Weights of a small mixture-of-experts language model, trained from scratch on English Wikipedia.
Experts: 80 experts in each of 11 layers, 6 picks a token, a shared expert of 192 neurons.
Below are experts of layer 2 (counted from 0) of a mixture-of-experts language model. Rows are named router (the router's row for the expert), down (a neuron's output weights, with its number) and show model dimensions 160-239. Each number is 50 + 10 x the weight over its row's rms, rounded and kept within 0 to 99.
After each expert's rows: "comes before" lists some tokens at least twice as common just after its tokens as in all text. This comes from a sample of Wikipedia text that the model never trained on. Tokens count by the router's weight.

# expert 70
router:32 61 57 63 37 51 66 49 39 52 78 55 40 55 52 45 60 44 54 44 59 55 52 59 58 67 51 41 43 61 42 47 46 41 52 37 45 43 24 33 43 60 60 58 57 55 50 54 37 58 42 59 46 49 51 46 41 57 66 67 57 59 49 37 45 38 43 54 42 51 47 43 48 47 66 41 58 58 36 56
down0:57 55 51 41 31 33 48 35 42 44 48 59 66 54 38 41 52 39 36 58 53 37 40 67 39 55 38 58 35 62 52 67 44 56 42 49 25 50 56 66 58 42 51 58 50 58 50 51 39 53 43 45 48 41 43 32 41 60 47 55 45 42 31 48 55 56 52 59 46 71 56 59 48 62 51 42 56 54 58 52
down1:45 40 69 39 45 46 54 44 52 43 43 36 41 39 46 42 36 43 49 36 43 46 66 59 49 43 68 58 56 46 56 73 37 65 62 47 53 37 52 48 58 26 31 52 54 54 52 34 60 48 56 59 54 53 41 57 61 50 48 56 58 62 47 48 51 65 54 69 63 54 55 54 47 72 59 31 48 56 52 57
down2:57 66 37 59 53 41 38 52 46 55 58 30 47 76 52 43 64 59 60 55 43 41 47 47 51 48 45 54 45 60 48 54 47 48 45 33 44 40 52 30 70 51 66 54 47 37 44 50 48 49 54 58 46 65 45 84 53 42 44 45 69 49 55 52 40 50 62 63 55 45 36 48 48 53 55 61 60 50 40 64
down3:53 47 57 35 34 39 51 52 61 33 58 36 56 50 51 54 51 54 51 50 52 29 37 54 61 61 46 58 54 49 59 70 44 54 53 41 57 61 60 59 61 43 53 50 49 48 67 45 41 25 43 65 46 56 61 43 53 47 15 58 45 63 43 56 45 76 56 56 84 54 39 49 29 41 51 79 59 53 56 60
comes before: " the", " a", " be", " an", " not", "199"

# expert 6
router:48 54 40 55 38 49 53 40 51 29 73 51 35 56 47 52 57 38 39 51 59 60 34 52 57 55 62 41 37 65 48 42 41 51 47 44 60 61 51 40 51 51 67 60 57 69 38 55 32 45 52 51 58 43 51 46 38 56 50 56 40 52 51 50 67 44 31 62 53 61 54 56 44 48 66 62 49 58 37 47
down6:59 35 49 44 46 63 59 51 44 62 45 51 60 72 44 45 45 56 42 62 51 48 46 42 41 51 48 33 46 42 54 57 43 59 42 48 32 43 60 36 43 32 56 39 36 42 46 57 48 37 49 51 40 47 49 57 31 52 53 59 51 38 36 45 47 51 43 38 61 65 29 33 42 57 26 41 48 45 26 59
down7:58 70 47 51 46 27 40 47 54 38 51 50 33 53 43 57 66 53 28 44 45 44 44 63 55 48 44 62 61 57 52 54 56 49 57 39 53 47 41 61 69 56 37 60 46 41 65 56 53 39 61 47 44 46 66 37 70 43 47 48 38 48 57 44 46 45 46 49 37 56 48 58 41 57 60 66 38 59 41 50
down8:52 49 46 54 57 38 60 51 45 20 59 33 58 56 51 57 62 44 50 44 60 55 60 55 47 58 59 72 41 65 64 49 48 40 52 41 60 45 24 44 52 42 49 46 43 45 57 43 52 38 46 51 41 65 77 45 29 61 26 39 30 52 50 50 45 44 51 66 42 40 60 44 44 58 52 59 50 62 58 45
down9:37 45 51 50 39 50 53 45 49 38 56 33 58 28 52 34 52 57 54 59 71 55 71 53 36 44 61 49 46 54 45 53 54 36 43 61 55 49 56 48 47 46 44 46 55 51 39 72 58 43 47 52 47 45 35 44 58 58 57 41 67 55 71 50 66 45 48 38 52 47 44 63 58 46 52 42 54 53 42 63
comes before: " ", " the", ":", "-", " a", " be"

# expert 25
router:41 38 55 51 49 66 73 49 53 53 45 60 40 45 42 49 43 43 47 53 58 54 56 54 49 65 55 33 44 61 40 57 62 38 59 52 42 54 57 46 36 34 66 57 50 57 61 49 50 57 43 46 51 45 46 47 38 51 46 51 40 47 44 30 75 55 43 69 79 36 40 63 66 51 46 53 45 52 53 63
down6:67 51 49 43 44 53 39 49 50 39 41 50 57 63 49 48 67 42 53 33 47 46 53 31 37 43 53 47 41 52 43 40 68 62 66 47 61 38 43 52 42 41 46 55 56 50 52 66 42 53 39 47 39 51 59 49 64 68 50 62 56 48 39 43 43 35 48 63 39 56 61 51 59 64 48 63 63 66 51 49
down7:38 42 31 59 50 29 48 71 51 59 36 49 43 44 61 39 44 39 41 71 46 38 50 68 62 51 63 52 41 44 42 62 52 47 53 48 56 38 41 49 52 59 52 58 40 40 47 60 36 65 48 62 52 44 40 52 55 52 50 46 56 62 48 67 55 56 54 48 40 51 37 59 40 46 37 52 37 36 43 45
down8:49 57 40 59 63 52 47 37 58 66 62 46 44 55 37 48 46 47 50 76 46 56 43 49 59 38 34 44 50 43 51 47 35 57 62 57 30 48 49 58 50 53 52 52 47 55 40 45 57 59 56 44 52 62 59 41 49 48 42 62 45 43 58 38 63 32 47 55 70 61 48 52 51 39 60 30 38 58 46 58
down9:42 40 39 67 43 55 54 33 45 67 59 52 56 39 45 47 46 59 54 43 60 52 43 54 55 73 33 35 48 55 54 67 49 55 69 49 49 52 51 55 38 67 58 54 31 36 42 44 53 38 72 39 46 62 47 56 58 50 44 43 42 58 55 50 67 64 47 52 63 55 55 68 47 60 29 46 58 51 39 52
comes before: " the", " a", " his", " be", " her", " their"

# expert 31
router:49 39 66 53 42 64 65 52 32 63 54 41 36 50 58 48 56 31 47 41 57 52 27 57 49 48 50 46 60 49 52 52 50 52 52 46 52 56 37 51 77 40 78 65 56 53 36 59 51 64 56 47 45 63 57 51 56 60 49 57 43 44 40 55 61 50 55 63 50 47 43 61 59 47 50 47 59 39 35 65
down0:46 48 29 54 31 62 58 50 39 32 53 61 66 46 38 47 41 68 48 52 56 49 41 61 53 43 64 47 54 49 48 61 35 50 53 58 69 39 68 43 62 49 63 49 56 61 58 39 58 42 60 39 30 55 57 56 46 33 66 42 54 56 64 48 50 32 66 51 46 44 51 44 54 45 57 31 43 74 38 59
down1:54 35 58 36 54 67 53 41 46 44 58 64 58 49 47 48 54 42 57 50 50 43 38 57 49 51 64 49 45 35 66 47 54 50 40 54 20 58 67 37 56 47 57 46 39 61 47 67 59 54 56 53 56 73 53 52 54 44 45 45 56 74 50 52 53 64 68 26 57 49 47 58 53 42 60 39 54 52 41 69
down2:53 55 54 58 55 63 50 39 55 40 57 37 46 42 77 50 71 69 48 41 43 53 43 37 39 44 62 51 54 54 55 56 50 48 64 86 53 49 64 34 48 56 57 49 56 42 53 60 51 60 59 52 35 52 75 67 51 61 25 45 46 43 67 55 46 40 69 34 48 42 52 62 33 62 61 46 51 54 35 27
down3:37 68 52 47 56 53 47 61 54 46 52 47 56 47 49 61 61 32 67 55 51 37 63 48 55 46 55 53 48 54 48 52 58 64 73 54 57 50 34 46 30 54 37 41 53 44 52 44 56 52 60 27 43 65 67 49 48 57 47 43 35 51 45 58 39 40 27 72 57 56 58 66 59 48 55 26 43 63 56 48
comes before: "201", "200", "1", "199", "0", "202"

# expert 45
router:30 80 48 67 56 44 44 44 57 41 67 50 42 43 61 55 59 44 45 46 44 61 48 62 52 53 70 45 45 49 46 54 39 44 45 51 45 43 47 44 69 55 59 56 58 74 43 44 51 58 53 62 60 66 44 46 30 49 52 43 42 45 41 61 49 55 57 41 44 53 50 51 63 44 55 61 59 46 38 47
down0:48 56 57 33 41 45 42 46 38 54 32 56 42 44 57 42 55 50 40 52 48 19 63 65 32 50 59 42 55 67 60 56 40 52 29 40 68 61 39 31 50 48 52 60 51 46 47 53 54 46 64 47 44 43 52 54 51 60 51 57 63 63 43 52 52 60 46 58 47 38 62 47 49 42 53 75 59 46 61 65
down1:41 48 37 59 53 56 46 52 62 48 48 61 48 55 52 39 55 44 32 65 52 47 35 49 55 58 44 35 47 68 46 57 40 46 45 44 52 47 74 58 59 43 50 48 48 52 48 65 64 49 33 50 41 37 47 66 41 43 44 44 57 49 50 58 60 39 42 65 49 45 50 41 35 37 67 46 61 48 44 67
down2:51 34 49 48 51 58 57 57 43 60 40 25 43 54 52 44 41 48 46 40 48 47 57 66 34 56 39 34 45 44 63 58 63 46 45 43 61 62 67 29 52 35 40 68 64 39 58 48 67 46 30 58 44 47 55 43 58 57 35 37 85 34 40 45 48 39 48 57 65 62 59 34 58 43 61 59 46 34 39 37
down3:43 49 46 35 46 65 58 58 61 54 46 41 55 40 40 59 43 34 56 56 52 38 43 49 61 68 59 53 50 65 43 50 31 51 54 70 57 24 54 42 53 59 60 56 55 59 48 62 59 51 55 51 44 60 30 62 54 63 52 49 51 47 53 58 64 52 40 51 23 58 41 51 62 43 38 60 51 45 45 37
comes before: " |", ".", "–", ",", ";", " |\n"

# expert 39
router:51 45 48 62 51 61 60 36 56 42 44 35 52 51 46 34 53 38 50 48 48 47 51 57 41 65 55 57 50 68 33 25 52 57 45 53 56 60 62 51 68 33 72 62 50 41 52 37 39 53 42 53 51 56 52 48 60 71 36 56 36 49 59 62 62 52 56 71 46 47 43 57 53 62 57 57 49 48 50 52
down0:55 51 51 60 63 36 52 38 49 42 47 44 30 43 51 46 54 34 57 45 55 60 53 59 48 47 70 50 39 40 55 35 58 36 71 49 52 47 31 50 36 54 64 51 51 41 52 53 72 56 53 45 62 59 51 61 58 56 39 47 59 48 65 58 50 46 46 53 45 51 47 59 55 54 77 44 45 36 39 53
down1:52 35 58 37 55 47 57 70 57 64 42 59 57 59 35 36 42 62 34 57 62 54 50 38 42 57 46 45 48 60 44 61 44 58 46 58 61 69 55 61 66 40 48 57 41 48 38 58 39 41 54 40 43 57 69 23 53 67 61 66 59 49 41 56 61 49 43 44 41 52 57 61 49 38 44 63 58 45 70 50
down2:49 36 52 65 51 26 50 56 66 40 69 71 59 65 57 57 38 53 57 45 69 42 56 71 48 56 57 55 49 78 50 52 45 48 56 59 47 43 45 47 65 50 64 49 30 28 49 36 40 36 52 59 57 65 53 59 32 51 38 37 54 40 47 47 54 33 46 51 55 53 29 60 67 40 57 53 39 44 52 54
down3:52 56 56 40 40 65 33 47 47 47 49 49 52 51 51 42 45 69 49 58 63 47 43 48 50 52 31 48 58 42 36 56 53 61 47 42 45 48 41 60 65 51 46 67 50 39 44 36 47 50 51 62 63 41 41 55 49 47 62 56 49 47 53 46 36 50 45 55 64 43 36 46 57 45 45 69 58 48 46 41
comes before: "0", "1", "201", "200", "2", "3"

# expert 73
router:40 67 42 46 46 60 43 62 57 66 70 48 67 58 37 70 72 51 62 36 48 47 51 56 54 50 62 48 44 52 48 28 42 32 61 25 39 44 36 41 68 55 49 45 44 55 43 54 65 60 37 62 61 48 50 55 44 57 72 46 32 52 33 61 58 50 51 50 45 34 43 62 62 49 39 37 59 58 39 35
down0:49 49 35 63 79 47 55 53 67 46 40 50 58 42 57 43 49 56 54 53 42 63 31 51 57 56 69 46 48 59 62 46 54 45 56 59 58 48 50 45 45 46 43 41 44 49 40 67 37 48 43 49 68 38 41 31 42 43 48 48 72 39 43 40 50 54 66 60 43 46 49 56 59 42 61 37 42 40 52 45
down1:44 56 67 47 47 48 34 53 66 43 47 48 45 56 51 38 48 45 52 50 39 30 46 38 39 41 48 40 57 53 55 70 61 40 46 42 42 55 57 52 42 51 65 50 62 65 53 53 61 47 54 51 61 50 58 45 64 33 39 54 53 41 56 33 35 43 51 46 48 57 46 42 42 35 49 53 47 57 57 49
down2:58 41 59 33 49 45 55 62 46 36 48 46 47 58 38 35 48 50 66 58 51 53 52 36 39 39 58 56 52 39 54 58 37 42 69 51 53 60 41 41 41 65 51 35 62 54 50 63 61 48 51 44 67 48 37 53 65 46 39 56 60 24 30 55 35 54 56 54 36 47 51 52 52 44 48 38 37 62 55 49
down3:47 53 22 58 48 52 63 51 48 63 45 51 53 47 56 45 46 49 48 49 49 48 56 63 64 55 39 50 43 53 36 50 53 57 42 58 37 54 53 45 73 48 45 64 52 50 39 45 49 59 42 55 35 63 38 65 55 42 44 48 51 62 28 68 41 57 48 73 61 56 55 61 46 67 44 64 59 55 50 63
comes before: " |", ",", ".", "–", ")", ";"

# expert 48
router:31 34 54 54 26 76 46 57 52 51 22 47 59 51 55 48 55 32 60 46 60 34 48 54 53 49 63 43 42 48 35 43 49 62 59 47 47 58 43 47 78 33 75 71 59 56 50 45 38 51 46 49 39 54 48 61 53 65 43 57 46 52 42 45 50 41 54 60 56 39 45 60 33 67 55 37 52 49 40 49
down0:53 45 60 29 65 57 53 58 50 54 63 40 44 48 60 60 57 67 57 40 51 50 43 69 57 51 70 44 53 51 46 54 54 61 48 55 38 36 49 50 57 49 50 46 31 53 53 49 49 64 42 42 47 53 47 50 42 56 40 57 80 54 29 68 36 56 58 42 46 38 63 57 49 42 61 53 58 56 34 50
down1:44 56 34 61 58 50 37 41 56 44 61 53 63 44 44 50 53 51 43 56 48 49 68 68 43 38 58 26 41 63 32 54 40 33 58 52 37 62 42 41 65 60 41 67 34 36 45 41 45 50 24 60 47 54 43 63 64 62 41 42 37 50 67 47 41 48 60 41 65 54 59 51 41 54 64 51 44 38 54 50
down2:60 49 37 40 55 62 51 73 31 33 44 40 45 54 59 55 54 74 39 54 57 11 37 49 40 63 65 48 52 49 34 55 34 55 56 39 58 64 60 53 44 50 51 51 63 56 36 46 47 56 64 57 48 54 45 39 66 46 31 54 39 37 37 52 44 72 35 42 44 44 59 44 47 43 64 50 51 54 53 63
down3:54 71 51 46 59 51 46 42 42 45 52 41 35 49 47 63 47 54 40 61 43 59 45 40 60 37 53 63 39 34 59 17 55 52 43 40 34 53 35 51 39 57 53 42 50 52 42 65 55 50 67 45 68 71 47 45 51 53 59 47 55 45 50 65 62 35 50 55 76 55 64 52 54 50 37 33 46 39 43 70
comes before: "201", "1", "200", "0", "199", "2"